Experts of a small language model: 12.1M parameters, 851M tokens.
Below are experts of layer 3 (counted from 0) of a mixture-of-experts language model. Rows are named router (the router's row for the expert), gate (a neuron's input weights, with its number), up (a neuron's input weights, with its number), down (a neuron's output weights, with its number) and show model dimensions 0-255. Each number is 500 + 50 x the weight over its row's rms, rounded and kept within 0 to 999. Numbers have three digits each.
Before each expert's rows: "mostly gets" lists some tokens that are sent to it at least half of the time; "comes before" lists some tokens at least twice as common just after its tokens as in all text. This comes from a sample of Wikipedia text that the model never trained on. Tokens count by the router's weight.

# expert 7
mostly gets: "\n", ":", " |", "ress", ");", "present"
comes before: "\n", "-", "|", " 0", " 1", " 2"
router:479468566428523521526425532559592466531508465461583544437406528485442555491554476520470400503531518431461514537449527494557476477511549525520430578555556544490480513477527507409529469486512517502492542493561458539575516468596481493508485511507606415498460455536534588469521489425570417560481473430458499486510500516515497527446557585434495537540486604514458565525556451524487461511467473515552494515611412461509496460469425514567573452514509517518492572552492616463513453492491493549399547581390430548561526460483485448534425491525598508398490471574550529443512436453567567499507505573448528487423520431466527465526556486575440559455422621456473595430576597516518421460454453487455413491404477419563538543487437545543425449530481484463535515629484467554536568561496533
gate1:555495495417481490540537434450484518505533611468517412474429360508506523458592567576562429370495508419506500444584521499439538488452549429356540488494487436564556588563525452439570440479454579499497458581553520487556538427572462492557459576520540431416548466546501449465547434498492515534510503488530518580507523548562448508587484506571519531530447512479487430479509474567468425526475538523545494453454537382569504483506491507524559432435483591569531489522473582559471480482482462472493498476449545455543419439540563441464447569541570502405412553485469560468486475524518600512533474580497460485474537417553505486469493579527418499468424489505496527460496433491492455549516457481606454554474529480472502579553417543535572463473586591526416518445459468532563502499508417
up1:508500507441513501362567554473547449472486482524458455473517579535427544524580448554506441473439521485424545447518468498548471496488557388588531545439503561474510523407525457473451465595577497497518507479393388601572524504515502427510455594457486495525553441569501454448625370628441535586530563526480467568486493533543446470548422449556477371453490466524505424464519584538409500495470540437468500538476538542494436454475527541494480402486448440584545557558466478603482488506552468480481473554476519502472509489455587565483468529464508545464518448437581529514551556489550541559427465520478517489524435541554549474605555461466641507581482539474483487500502491439450592495428487530486564524406565468533498486511509503418502562480457534517449560488491460456443532472455515
down1:505491428392547549455549558450408389565463549609499432529557364538384499498560501462494504505564486458524415469424427486516500518506509448447472562470483528433563543495416509572511598534430586521405513544548542498442499543552403476591486466545474538394460448478438546559569474520509500525461493489483461512447501459521443463456516488438425512462564508511514539466478503554415522464565504529440583566409616473498573562430570452512508434455454480522524424442562523538479498525524607546500492564427479570499525497458489460471568533617499491473477490547548571473501486530515510433499545487530541490466494474522528568582438519562460539460435408519470489459440505499573440516509425559490453524493437510498464489504545372526495471476368470460541605442447560538474454508534550
gate2:427476477508595591471500528525465468470488526518479359491429449558511562553415607513482435550475498422431586455458544407564502546460552471425509494485549501553535479567500443512512481466568461577477494471555564533460550503424411556555506517528481464560438429481501464552486492470458520496516500510443448543479491492529533462442497519448475514438412511424523519492532523470525560522525512451590528475446605529531456454464555434459551560475522495484470480474559525540503488504501563369589431516375467536633434512508499438488434505405431451470426543539480566492541510447616536439555366566467500493428575517505579475547516512589457495442470426486521441582467502502516545598536479481452514571480532507473460522431486475635545408481466504611470482569513450560444487512470475
up2:474483591525536542506536474537513475512523414451547457479537495484481514514469405463442487470479578506485495463458522550510395448581559532465450473542552571464523464466469522533502505506425476451529503462390470545490510555539456527457497445605538541495445479466505456477446548467511465560516378573456473462485599466480558550610436532593452524442491504624504485525497562496457453512507481536438478470571489542552517473515546436483507581453594406426580531537430547482394533489510518479524538581583487573496452542531533545529539392516527462482579474383591556490473530610506538475459439505392549523508539573505460538434589468492410537461470504514472474489394527433571374584500595608539430378518497552545419544523499492442503525517429455518525494448461449494488535469539532
down2:539458529436489537520583493522468519472437462460457479486458481452546528476471473527499531434550460532461508446527472508553495503473477527554460354434536593485531529500412437506499548481493474509481516461498411495537378462550536485548556428415513517537426545465474487549493508535552514552427571474544532535598452447639444520475567562461579518570457524470523467478446584527452541548428561426495465475454651488487479526564602423513499538572521492475528486451571443576553573496537519549501538380459493458457580507525387515511478527507418528424487512564512441557616562473479529438468406576440583501464503489401486543470488553452439478645537595541490502503460525497436507451550451486526572543462545482443467495477485533578512428564645507447491478521528446506533501476458534
gate3:436517487405442493470509594475462535494483483459470517402495556616473623550441451499404457502497553513583512396549541465452435488479504493459506672500525538646509472511463515456540515487536520550455542447482551498556518435544451508543493599556528418435495450520548577519471524427446426631568499426489459434516450488516473483496548412473473507473541436482455532501525459544530569495499508513576384496521458445513372409504525530467476470436517435550537686484516536470517526547508488481482531538504380495590491448513574487510556406447449497467525503479532502497466545479546512497483368505460395487497537440507572428534499569504541507514452544502429525431524549467483512555476448508463572590476490540464522533458500573576520513524525522510427452542484466506431479506437476
up3:495541528533449478479553536508526531517505470460613453520499632475478577453544550529552495524481561423487526500506550493588491481473596430558518519456544490422418456464533416516478473398496494405478501533531511441444534518466471467478485444522483515545529609575485405473504532519501516511449548494457471501430542552424508476458605563553410573563488609474537539615539548554468512439606543448399540489440540491553433497486536454512551455591498465502498559512557476496464474506508455401516421467517532526506483543468529539532477601530441498477513387526433538501555452577485488488502531478506463452459443531522562506536492458566556534491507444428544495535475408531530464383493490510589440491409513445508565403491384480478383388463448422464560576589496498429505515520589437
down3:451581484411457511461497455547528484496478562504540453391465622523508565579412595524456483521478533461533568470409489550455540470491466495439476433450515492542473473458518573407504462498561422529486381583471545492520465443575531494557544409581446469435490514500506600570552461563593506586486454478444477422506430539460480490454553494556561430376448432471422507535493491536514524547479556529472397511503466427596491543475480540486537461474524437499521594445497504484506474464526596495548558592498463547454509412587586506584459454422455469548534440489479405480508478469499563530386459479459491528555520492501537500488513479431544504429374453510427543541522521492500525504528498420464545471453551473447511471489484518480515534407524560473431454576599471497453635510487538
gate4:472572441438484549468490441490526591398592598504412420476478493481523530496524542499402460460426462491460439413470529460506446492503575542439374491430531457408532487507498419452509537471513375545395489540479556545403486487550502472513517456531519451466500497515505509442481452557492442408497538405537490479377504563528504458559570392461518484499460503479403525480471504566460535490420466504504563506547567605494506486443463528547505557522390431396470525524483475540436489538470490526467506513468391480471460517518515512456519506495597460444477476558542482475499544540512414491553516636472527495476422528476580424475484549426428559510464482465489463567404533467515531435438468527443514531536547476514557455569362471550484425557423508556513516559518363508471538519540512
up4:466470502518519483425373504548519422532422421550532521529503453462510552483492465504474475461411438490494465510634431490464407545493539459450508556577524374495461444421512468549465510541431545546523466582547605435565469520453480472525585463623606546487547404470510477429514520441495474463566543617540544485544584628472417470499489416484546532527400472477518531500550488434536511513531497523540522455444518447536499473518488369574448485507491523525626472373425468520543438421526478525537502533505453493590489601482487462521509442544496491515544535539500526515509549567482527457548461580494537484494516483429484452488491511533497533464468560508503483417448582458402564557546471538554508506533513450474480383528535407391464482555446530512465548426549436492474476534455455
down4:514464550502518534435483531423498498617539467574511442521498431473541485486531493467517425464461468532490518488459467471454497553506415511483426472501393547549393603466506359542459531500565575612561503476543486563526479503466525446487524608493522508492483487505520482495504459487505497519494509550392466518550526445528485479542555526522455410406513514489618548508521514471481491634568537489574493531456462405560510512339455482455492503604584563513519578459548470561412453417505538495441432450506499461449488474389552530541532435550389510541553438535520561500536473589529562528478482372441567424485470576572462428542542449465540462611544459461520498509491470477447545469527456496449462493502436563538481485531476425532486495484554590559538485418472458502409472479565562
gate5:506559421601507449527427510492529565625525445526485549514425556468533489502525446487546491493435509509505475458444595474540437476537404492549520555452478512581546487405500558491511551451483508550534502520487518437407514507514502470562493484473593388495500526455534505474422410438482410491564494468472462450520391500435562447516584517478474496576460431521388632402473495417520561471479471489564589535553543503433489489423470543437526487517565502510528538487498512473497574461517442522532455434430460516565424449374616455518512465600476521443480456512520476515538381509518466537454408477496482484474519511519579443447472501479497498524518478546531500513476554512450449430537448451628433582528372509485565549441460530545519543505459517504598463593518569517414477590445499
up5:483501536544492537456444545492509501544462476470430423477498475465409532548471446536500450605558586510556572547388443487589410538507462449509454498511381535573481484445523580511526501501589510444513434603537483509418522521481500491521487466501449450539534592449436436516443497543443452519545559543490468433419571489408463430536520426476498399518518463482587536527498485549531446532541566488531508432495465418532479540479408543509522567436558411472523511517497413489467479484498631524527440483466407442559467492453510473504465482493482529560464435573455505466444534479587562457506493527463525531503581527487438542513470409491444529489521524525545627527462570502481457561504505593452423494568467451493497509425510446362407554473397553513418452502556487495419398544608461
down5:544466577488456552514417510498503451447446461613543657564516461549508482473448482527435602485445511570557460527500509504612450556567389516483543623435537476421535513434489530511449568487511463455508447562586529528421497469470443470492502473518438516479465482510548567461483460395512513549467435491538435483521441532483494449456500459408496500448473443550412527483530415533476466502511573489408559428434514469521494477476555507515617532377506496497516550455517470388539481460449493609458405446527414551479585507505555477596444518483450524585441605519508417536480476567517472563445441437386525507508487548459523585527509467426469465387527506508568470561478455520440491520509530500546503519521534512504445588491448444492580473564464586536502571468506512479509477459541574

# expert 10
mostly gets: " to", " on", " as", " and", " for", " a"
comes before: " the", " ", " a", " re", " his", " an"
router:500426582484394564568472558558551538489548470464522620464428528503399555567520444563468439465594603469505464568481519518588430467484538481507440542501549536436476499490525474429478462399565531522445527461519481490480497448517458436550470579547571444547465472535524607456540539466577460562488469425409421507509511435531488587412525548470513586569473528483467558551557387551482475485457452507538527581549469490498471480443419572567530441451503475487419550529563562465571447449546468521445536545497428531519517441482533537533497580490551574476460441564595539456435440463557559544562509531473476429428564458507569464494531443570457530546508557469452563473585553507516473478452484496437446546491496466559613532447437551539457462580473444510564425568463500576504557526518533
gate4:531489467492523452455563505507586489512569510539534429512477513425533590483561470495576540437478542478467600496513463490484452445541490500424494424457489457510504555447520523472559466487543630561484472459506453423380486497474495548539475486515477498508472494460511407434474568494529465448592400519439585452591488481523547487384420510443524513367562465498482505475452462517596645558455482563480446582542515409525532502585451522564474494368471428462428472507502477534563450540465515465516542473510469589430351452524595457499466404407487529511510448451610417521492565426567529506501535543449535453534542524578534484531574495446534574444449424466483454467431519513479419458485524536542530512472446506572493443513548392486509496462458520494576486501525434496546490528469534
up4:499430511395441445534420509528526568555521550509437564425437431523488557531477591479520536457621555501418410427436546496502428424503464410534460458425552492464411524414421479528561441520512485572488525464444519446472428476481514536499557494530538493544450434531497528488528597353533501481487408586543454331598444470562502501513538527467504436453498492599457553518439452557497507513526470513448498479467488375468571548498394542562490429541494511501606542498471426481566450428496495521447540498482531448475555538479557489528564604531486520479497522520603425523441419519500526518504528566440497488529515513535497595486466493515517524493497425454498516499491563547560504461437483498490462495497493547544512438493549489452464440545427486592465441350470429555528481540492565
down4:552598441517453462486632550506534430486531496543501464513518525470537460563549493576457501485484475478542500594546505453492488479478519471479660539582539470438515537531475461567463538501450520549333492527472449566483503478446575433542560592559471573444494524504469396468545460580470513445569530430461550548583452565442482471513494503530529412584471413429468468534450575499476444407437548451531437558493484476455443505488500490556467444470504520543471507515546451523545591489528465396581553542365514519468535529497490476537454493482422578524576417472454531421580418475477604501503516432525497551410504523426455475437514529508563518571534489494508473523600519496410491441502431410530528439457516499522547499590522497456553452444481503538613422549505495497462424496477451
gate5:535487521535405502550562484536518471498448539522528583432496558549398482474486480513567501416496596537532455507472505490538508520522468492552497482471628553419422533470511501492504468442511514432521564527533391452492503514512482531507520572495532408461452479415485584466461516424460512554496583506459508547558404490551554485521449516463473505552511489444459539438448434463461502535391551516503507529463446481439557501527466520517556481578491453551471454542539427450541446532476447624531504499493492545529587400437386494515490422500475538494582494501518511521566561504527542448500442528381604543480538485484538585509511517434457468456502531483601537492546642517399443465489456441567472383483513392520636609499529438514498426594440402432590468521534509513445547452466546
up5:450508532543482422497508435477526466414597459462491473511475461459492530435527414509472467511431478505489486490480540581490581484527521524515410506452550519480448464446510454506515497496475431494453571537438457511515543418531513460496517507522486491531508420550432545557485523492450518530408451531527507582506474468554430512536494449573554595574466513570512414553496485570508516437567543453486501542470585407559559554541544483374469526554619435484428611535481462562564548465461496470456529467451506508483621516453477485482538491453485481462503571496573572474488529470449499440456459433547461453444570467527553506576464412501459493566575604544483576536512403447544487546369478738444563540413460483501454430538539486495430515464504466531452430455418500534511462482581469
down5:499365498564418513490604500500489478499502562509559565549489513460480457546487481493572448479478463576528527476583504452510547533526515525503526504496531537470478545498479523449397481527541522453550467516532525446538509505455508544563563588555553412434529434474521586516557517427448450535553545596480445571574449515386559582482455549407522491571488407539507557392536517459481491465335526469520526589443516526427559538482519538565483470575515435537414417530465538522410469464517529521444508528517486477567555492472512471543529449468470547509589467462598381471579528528508587440579497526453588479524557518611556447505497544527447450526525492540523514362471479493491483460511560516590554473529543501458593526498610541522488464570429497457558504517550526571419546455439552
gate6:432451426470557504489541584562530566523573564587535426631499454548504426476536458505540548533500413508555451538446506482436519397606430475466513497557388467452554505484484551477580502586526484438441524505521455484570507490519541608547538575549467519488511473512524500482513504479590480559557405510564514470506450462487545475547563621503512528519496568537516473551498416454528566523536580590515574483582580558490517548498621513487539458585627506477444530490515552453494510513473504565517425463487579398507503529627545476464519458527592528498524515480482434479454500490415553404469476469472485577499575427493515498481656521457510487545473580457448451466514453485540596529526453461533465482545440446439606432554456498477520483463448491469405487522506531533476451520544533
up6:483551576517511463528504545501414434513421471410427602505488455485474531525496482495478514471528497548462473431488489496560503550515445430656563515430453502540542539556499446494504473425504553497584429537459481451468448521489547472481563476562498519478455566537484522627513417530495416381475515563429476523416514460532523437435460469486500490540472468435447604419418655550502512484505506473468440468561497496482450499551494584556444557508528524474525473515401492485522539481468404524555497518486465551510425486522389584468565510472540499540470490595473529601475486489604462516469456479518467470488532496541515511441447471500614531555477434503472470540473434436446571532457581559486575593510569499667473551531590564501505448522486509535588480451533463440529425405449447
down6:419544437569585542500416440492564534451531484491510550493430466493464476461551406467485565447510501494420389513468513469495512518495526511451506462448456508545430450438651453503502471486431484468480495470530493577463670435586532427451550525491421528559531542561502468516494583514497412484512466520493549500524473497575573518553515522472534431531388455504555505529513478498508492493512507467555480490420487539574593448478569502459604508502471584446496563461502499523505489537468493546545551474343521455484466496429454423564527606496519508471584473407373580426461531503532503368493442546495487523533491532587459553536570497507525537539516594560439547489489541555457477462533441413549512421433438517544498460470422385488524467532533471474467471466546515434517422488606493
gate7:468524330458531585580530554541497441499425415549474458564443600498490563500491457538436541341565499505581485510514525480505535446447502459433555567540533489513491483424516407471470477458536491524518493468411496434626487474507511508476458483412588446529493517576525538516489441435462510462494492510502551513507571484556489530509467488576437452562475485451522378423558623482426489494482499577501490470516485438576470524544455610537511513477448467500452568494499542505479510451555457544547413504504537540433522449512581434477521439386446479529496390394498506530474554398558504517541539531518501435503495558432399557554464465493441396454476477448558525413520445406579517432526469505558443488449499491532625499527476462514501429456509566441510457463532547515517478444471483
up7:468528367533543544446559552431500458496483422546442422625499541480504539465484466466500537418477398506533513513508494512476559437450480424474488464424554502524524484529481423521515529507484582464545468442429507479605473456508483525494496406416499528550444556564521474526550393399471583514470503588503544516499485492491545419512462466526477464528441448525456435453537566407571422548476429447565461472573504508558482515551493452535563438483423452541455463475510453468409572524594457458486447439536463557403557430472604426498516497462396512527487481493541481499508512505519499486543640490463540449511426498419440473611430534488511497505478397507535540493484476490494533344488495426551529521441491491480546509544526462527498471506482418404451497462406488580628435422515487
down7:504535527564483466565556507580554508467568500447409513508491517522506470474519452416501511504503450483498413559573511450451531420522522523494558465498488520499475621464442527512539516452530555582440350504439455478501289520405556556577502493522541494494419535464490531538607430499486526459563548456498492521400448510490612490474491442505431506454439374571528492448492508519533555544430469443551510489538562497527424496509505556390465514518537455548447493435499446475501513432410523504493520505651366511480456597454581451482445443511491524607518479495558533623474451431571511579515499541492527514472518496483478412516397480530545530514494509447465492458496430469520643490448495500463538537492574477480501515570523480488504506572491454426548558505537445499462527503465464
gate8:539503476448490565440506527483445484543520515572474526510497469510489453479523415510489496562448548428545460366503432512518420543528523416419535463478511446538547427522526609478573470576463472496467522389640548462489500449496487560491423571482529506559600452487454466414430448625513599385519498451521398543508385440568569565475519537525534483461478500548539549493479419458467490536408576567535491590471526538507520558427495415437536485447512432488540567490529505517472502444499478439521474517540465444437465520422500484466473578543541471527461442517567510456410512530560546546558495543607558383541506525470527547484458556526408520464474448493434529478454478498453456603552473539467473468476582490478559507399428489479441586476547422525495550491587495554439482452528473
up8:505553576588409497512365450496535589545446610488417529424566503477468518599481543522494461455525489525496566500562522430501521528542522557589477468527626494436494489531436443514455484455594460562451506487415562489475487548498539360439517505455515420555504538574508525478534512499539511543536473516473584489433543568371535506391574472487486506395479482583521535454492493477468544531438504439504462446503514475488455570487482466476578478526588472368465485496500427614463505509457512468505531480522589530522579496497504528487560420475455485487557540401557450485443396447423485538523354526514448484540420496469433468447525538462465382476517539465522486512478522463457533507472591535417534522477495552514513506475549474503433612487519411601517499478528484551543479449528457
down8:492455459583476543489557555510502452519528467512451475476473500428568492422487496518584454598529415437450495575523473564582474500493451476488463582482561552456597553554510546457548491558538420508404530641397474546441617488520469539504533459454435453480445492371493478471551581547490503486461515464492562493495511440546439478508455530452523552525501536508443514517468504516576487536569448452611497597525502546519507521515554457544561519414510549561483482483518484596577580423501438536442389455415566480544513457492406439509499539410473551433516449480431471537538428497458544451445571432517455434541464501561568550515387590458586538456498495549530401437553472520504497524493390479556492436509407513536579506491501469506507483520562400470518419487482423511478468493562537

# expert 5
mostly gets: "),", ").", ".", " 19", " September", "–20"
comes before: "\n", "-", " The", "|", " 19", ")"
router:455485582461462504558454559564530503516536418427573523452467587506419551549552470596474427464503564458473462521491545514514500456499567543453417527502567547485470532494531455497535448454534550484467533461486418571539521413550499467531462544501547464575473478560578545506516488485546481589408417477449497497548541430485501525486522574467474543584462619510431564593531429509471472436425483465520482524581468475557479506473454533524575438470471427508414555563584572445563472420539512500380549557413447530542539489408535520598449549560590586429477448502560508498474473476512585478517490514472483486461517456520576443553570440523439524597481558432467543478554545517580460412447471429417460549430446490545560537483434560494471509547477431409536489516456435596563542517530557
gate4:484493535544545481516483435539366518534466474502519461356501529425545509487517524506504456575532459550472479551508512420489634533564416407453441452554500466475515587476458490565551567567544482440543503512500473523520526420458506556562451517537480416478515486482529498493487464466523603524462456510599530500495452524499473432556466432506490480497527468453535434409389467518591536492590513477477478468480545537579525482484424515460558550561512442555334528541440459503569520473582484512451581465479595440567540623512445425518501552572439480506584533576391562546553471477464398473473451487548428515521503459521455512510399537424506503468409592514552534507516602541549549458494528444473473520421495534537454517515473443466487468452536459497420448457499549510474414447509392
up4:522536437323540459513440510515547535408581511481544469519494670582559529521455550524375506518488469534589538490546465492506462407444463489495593544432495555484485477458515421584501575510543477475448469498508524549507486594507568509520486463536548477465463549519393495487403519630576494513537437492434464523428525513530449468496581485478580394513503427512530443514432582612499517509520440536536446464460485485581431522533482536429506498517460510475529573532627423473428481567524428408520490500504515503558447494472386502536498528472554547535447456396475481514444423519488446513460470516516537522498474459549504573566475487494527496493546437652523512473495435482383565537462562494508568569471472500538501491495482518469504516507471459591476464495530453444433479495554399
down4:523420423548462603415488527539551510492433566486497591446522462464558442573438497536533589494414556522432588470363455544531599501454483529542409528608493453498543453482658502504501365361508533446531474489514467447466419502552441444461555507540467558498436466534468506429522496480492554548480532516466511452499515471513479501499465534458550498591427427466512517539521492549441494492504529477478552507461425423508556475466486500593464501518548511545530445579418582485391426572522499527517511436477492440441557535560553524517495418515575471554434572495517459529520559508541574559536561467447530516479510439477484438416530510516429551504476510522495462474511524540607421499560501554455509505580544501457512546581519476518575550477419454469520416441453637551486550438534490
gate5:526569572384454582569462494579447526477533542517524503540501552427442559538543458530573463365610574518515541578434564572508451414517470500469482523540583520574540436453573448488522534506462422526503534495420451549546524446517490517492406400536423476529565444534490500424446409497527546482488598506557431520446458529476539514437513454532486533465553500524467611576556448596467557446508504425543427544475500472522534377488447559491473472466552476497582522558538576584544452514526470463501510589410441479510464506550538537528449470577507498458579437535479499498400600511552547541446490415448505477491488498457494470585542465485557512464442502488554548496567472465571507399462465471509390515462477441562449441549477568518553510552479456550581450497599444482489475510493478
up5:572472556553521504571530542515478417491483546424436440499434516433451490397532500557539472400585540557553571476448519553544461520563508489513544511446571512539589506513517467500551477542527458483545482483426481505465530515543562549350416450473393573547547482478558470417475386503507570443488597557561495465466402487509608504593496512513489478478497483504444542582488466463577494455522455479511515436515464472569470522468573445472460455518492501465543466479468496504379571543417563531472545443410480548447490556495558511543493449468548449553571541482518501541448502582501561528371461426431369521508478491593444478528523614497567561527487435519440566504592454511514486475479561545549382528449441439510511513439548455538529588484504436475478439447431438495515517531539473
down5:462586482495494509556465442444487596529454489470496523497483480506462477430533448487514564522542442546628387488580532481451522526608528445496548561467578455451561539533515523520523437583478452511463532367482513400536468508459510516506441528459496500464478523434536423476414502520457504491535474454479640510480491524484483470521528497642451490467515484493448444550492509490439463521461396416525516472414426491490537560459424501447493545465570451498558463485430492524485462570524486428539508538455540478451497486440419562484491466366578384518539539450498484537461437337469410503469518518531513488490390481486375540518522603433444506505509517563593532489529477512494582573519483499539413525555396483467534446454389457521491402549443513485538582487509486570500472461460469
gate6:521509537514533523415506454446511463503513462403596499430464420492442412479460475493606466351627456441427522565417556441441503475542507475494557489466508447513492480513487538455489418510564537600433525484561387545514559496470423518590494376552480445481469545490442477504504536501523499517458502582541533524493485453509526587422554492546502498467479531499483505472455344507549468442527432500473535451596510398505501439491503460471480489514542533441607545491466553427484522446493567447422518522514537463518499428472531468480532420472383508466498502480467566504497391516514502521461540573487545477463513554530521487517415544637494485525504535606504501529447597537428522522570474494648455515488472572459533492521558468443499455562475454569500491480558627484517465462399536
up6:555547504482475517471430469552473492575475500521520451461515636427647513513580490503484548503465508604432573444503470416496444494455553536522533522475448479521471578556468520473502487437426521505492517505442512356519487537472513467437505542562500471403458541490485439479554539441454517521513582495439466584469548490445527464502396469502464413541551439451516590513548556419444459502478517522482451553513488513551561398475392504563556474505559559452423569407494490554555483512511551494565407477532432486474402493513530560485471458512496509511528428504529406515464489429454500522563451414440477506422477553481511465582433357419454505542423579461530523503519438530494474379494514486438586581478505519441472507578467498506476485509470561585639535529477508614556542475491488
down6:499465513522476562517473465532471612480547534574423628597460577517511557597454458435510543576508512490472473486509474463493450507403535643510555529502463549526527535461579518490557412580514502428541399496469556474381341531583557461399558524493518424478498588461529505478493446429485431543464447436482554525511542489414557498472488436436500525607509541438535518501543563457546502485434509535516465482457437578496457512494477522467526525487521512468491559423503524478556505429396438595576502484480403494519512502508508597629505516455617486484467562492516429503476555492521393551481480547432430564536457548539482488502399518558513584531439488503474531463483536489518509482506572457455551447581463452542510521441408471478472489614533483509435522491529477508432502548505463
gate7:535499592468509497466532505528496535506474457348460508478480469559483456528530613537526495488473516475570548538494508382468366561505492505452474565556480433509422513521481502489452523604504416519449429442537509486445569480460498521583534535421486497466497500583469476582561502466559493532515442530428532530578494398464478496473527616517493445567494517559436500455507597519508552523527520556462595439434512514506452552536512584532492531612497404542522502481597532369372534471442611452573516528440468500566566452547398551532487494510464541516566513435478528528547474462486486453476446409541488547483504449561452525477477421565458511461406488409507500472450590518473464523416483467490495546535534606489618546462544445467481477474434533528510537418414464502504415531552518
up7:454529602454611561495480513480484489485548507533618463631551453489439453368535477546474494460496467543368535479545541522485457573422511501507515513488549573436582442446520531486523537532571456442538474518544603543518514551516494514430570453421488449558556504447566485464419617458526527436537469554514506435511497559537493506573593458513507541498460471515522546599437536396471579560603412617453591506366469527459548511554490474559539506469473531389582514536414560577476527547505466503553431453485514555464581569464481452499471502556535427516510481439492499482486494451515506496461516481426581468506478493454450566517503535487478554418460542585492544497492424477455440549538546461556500461497522505604505559454522552518544526539426624492540459508488547526487472500563526
down7:490395532457482487494512548483606454446506477537501553513514545532517519603611467499496543525541508424491524470500489475499533465492438524464481448467528449513478520531381516463458509597523569510575481384511595592486415507563608577461508534445521508440496517446534520651408456560552468470473485520537421512501567448450541524517462489469432463543490551520469555516521516612580491544417486418513465574490447441472409574523567527473476461566526429553399496512593480434443471406513520508413476463478589514521501419420496630468486489504481502439546408479476472565521453514541484551509497533525501601544485580581415561504451428501518468475460531510499537438512521536570545522476425543539440458508431430453502494491523447462501529570586406586488475546606472468457561488474466
gate8:458455468515555472421526472465522564562467551515425449559498460461575593478475481591396509565500549483548483531449465544443469560618449515561424504584484419447578504482544533556522466478599470511538454515447501453435497524572522338470453523540492514505520493460486471433540457547496541575402453460471479463457588504485519474570559536481450487487584520497513497475495549547531513527519591479469504513431472548550456581524556494491509479400447526433581522505627496480438592512502447550435589559513467448438503484444462514524485475438618506514532522472431543492529530550496538469488386419515515499552506441412495395489474508532423560470567388484480544441454581433505452499476512559485594538424522503493512496538509403514440523484480440536459481511434538585547406555481633
up8:576544426437468629512438524434487434581442426529603490574477564523468406531452499451455480462512496515427498475482544467497474475497554524420496530403532463430480510544500503426448459504504527465447504450488453513452523536424534464446421557506511510464470488486458534463581542434577434497419634530505366454455552576551497484574534394518508561552501453480487477451486555462489453481403512447455479559541544513467492561430500497583559516374512600588517370459521526475434502411486567479510345592505552531539517474603468595486513471514498413559485540520531478496471425442490465516509525477530494464524373550532489486429506428521520442421453528464499533558410576526460549530527517426456531499527515552490444454552546542527525567484490516475534502520446410501540510454528502
down8:584442554499490507502399569470564572484506533486425531473539513555537471500497463477471452521481621539526514560434452478541435485462456457582524600541539531549501547507510600563457445542524471571422538564385551434480524454540495492399435543483447506589461550543552394568534450521509507485532462425470430559520478474495570539528514515488560478485466432519540482516549493545497613496542508583458557498481435670525476504507469467520497583473503454492552566514478577460513544584551479483479611538552415543547527567552478610572473487499490520517475474486605479459486531493482465522517460545525490560526546460454460619542552432477536411421491521523498505431503417459568433567541410553515479515553380505498485508481392532468430451366459519491453470516555572484538465547551540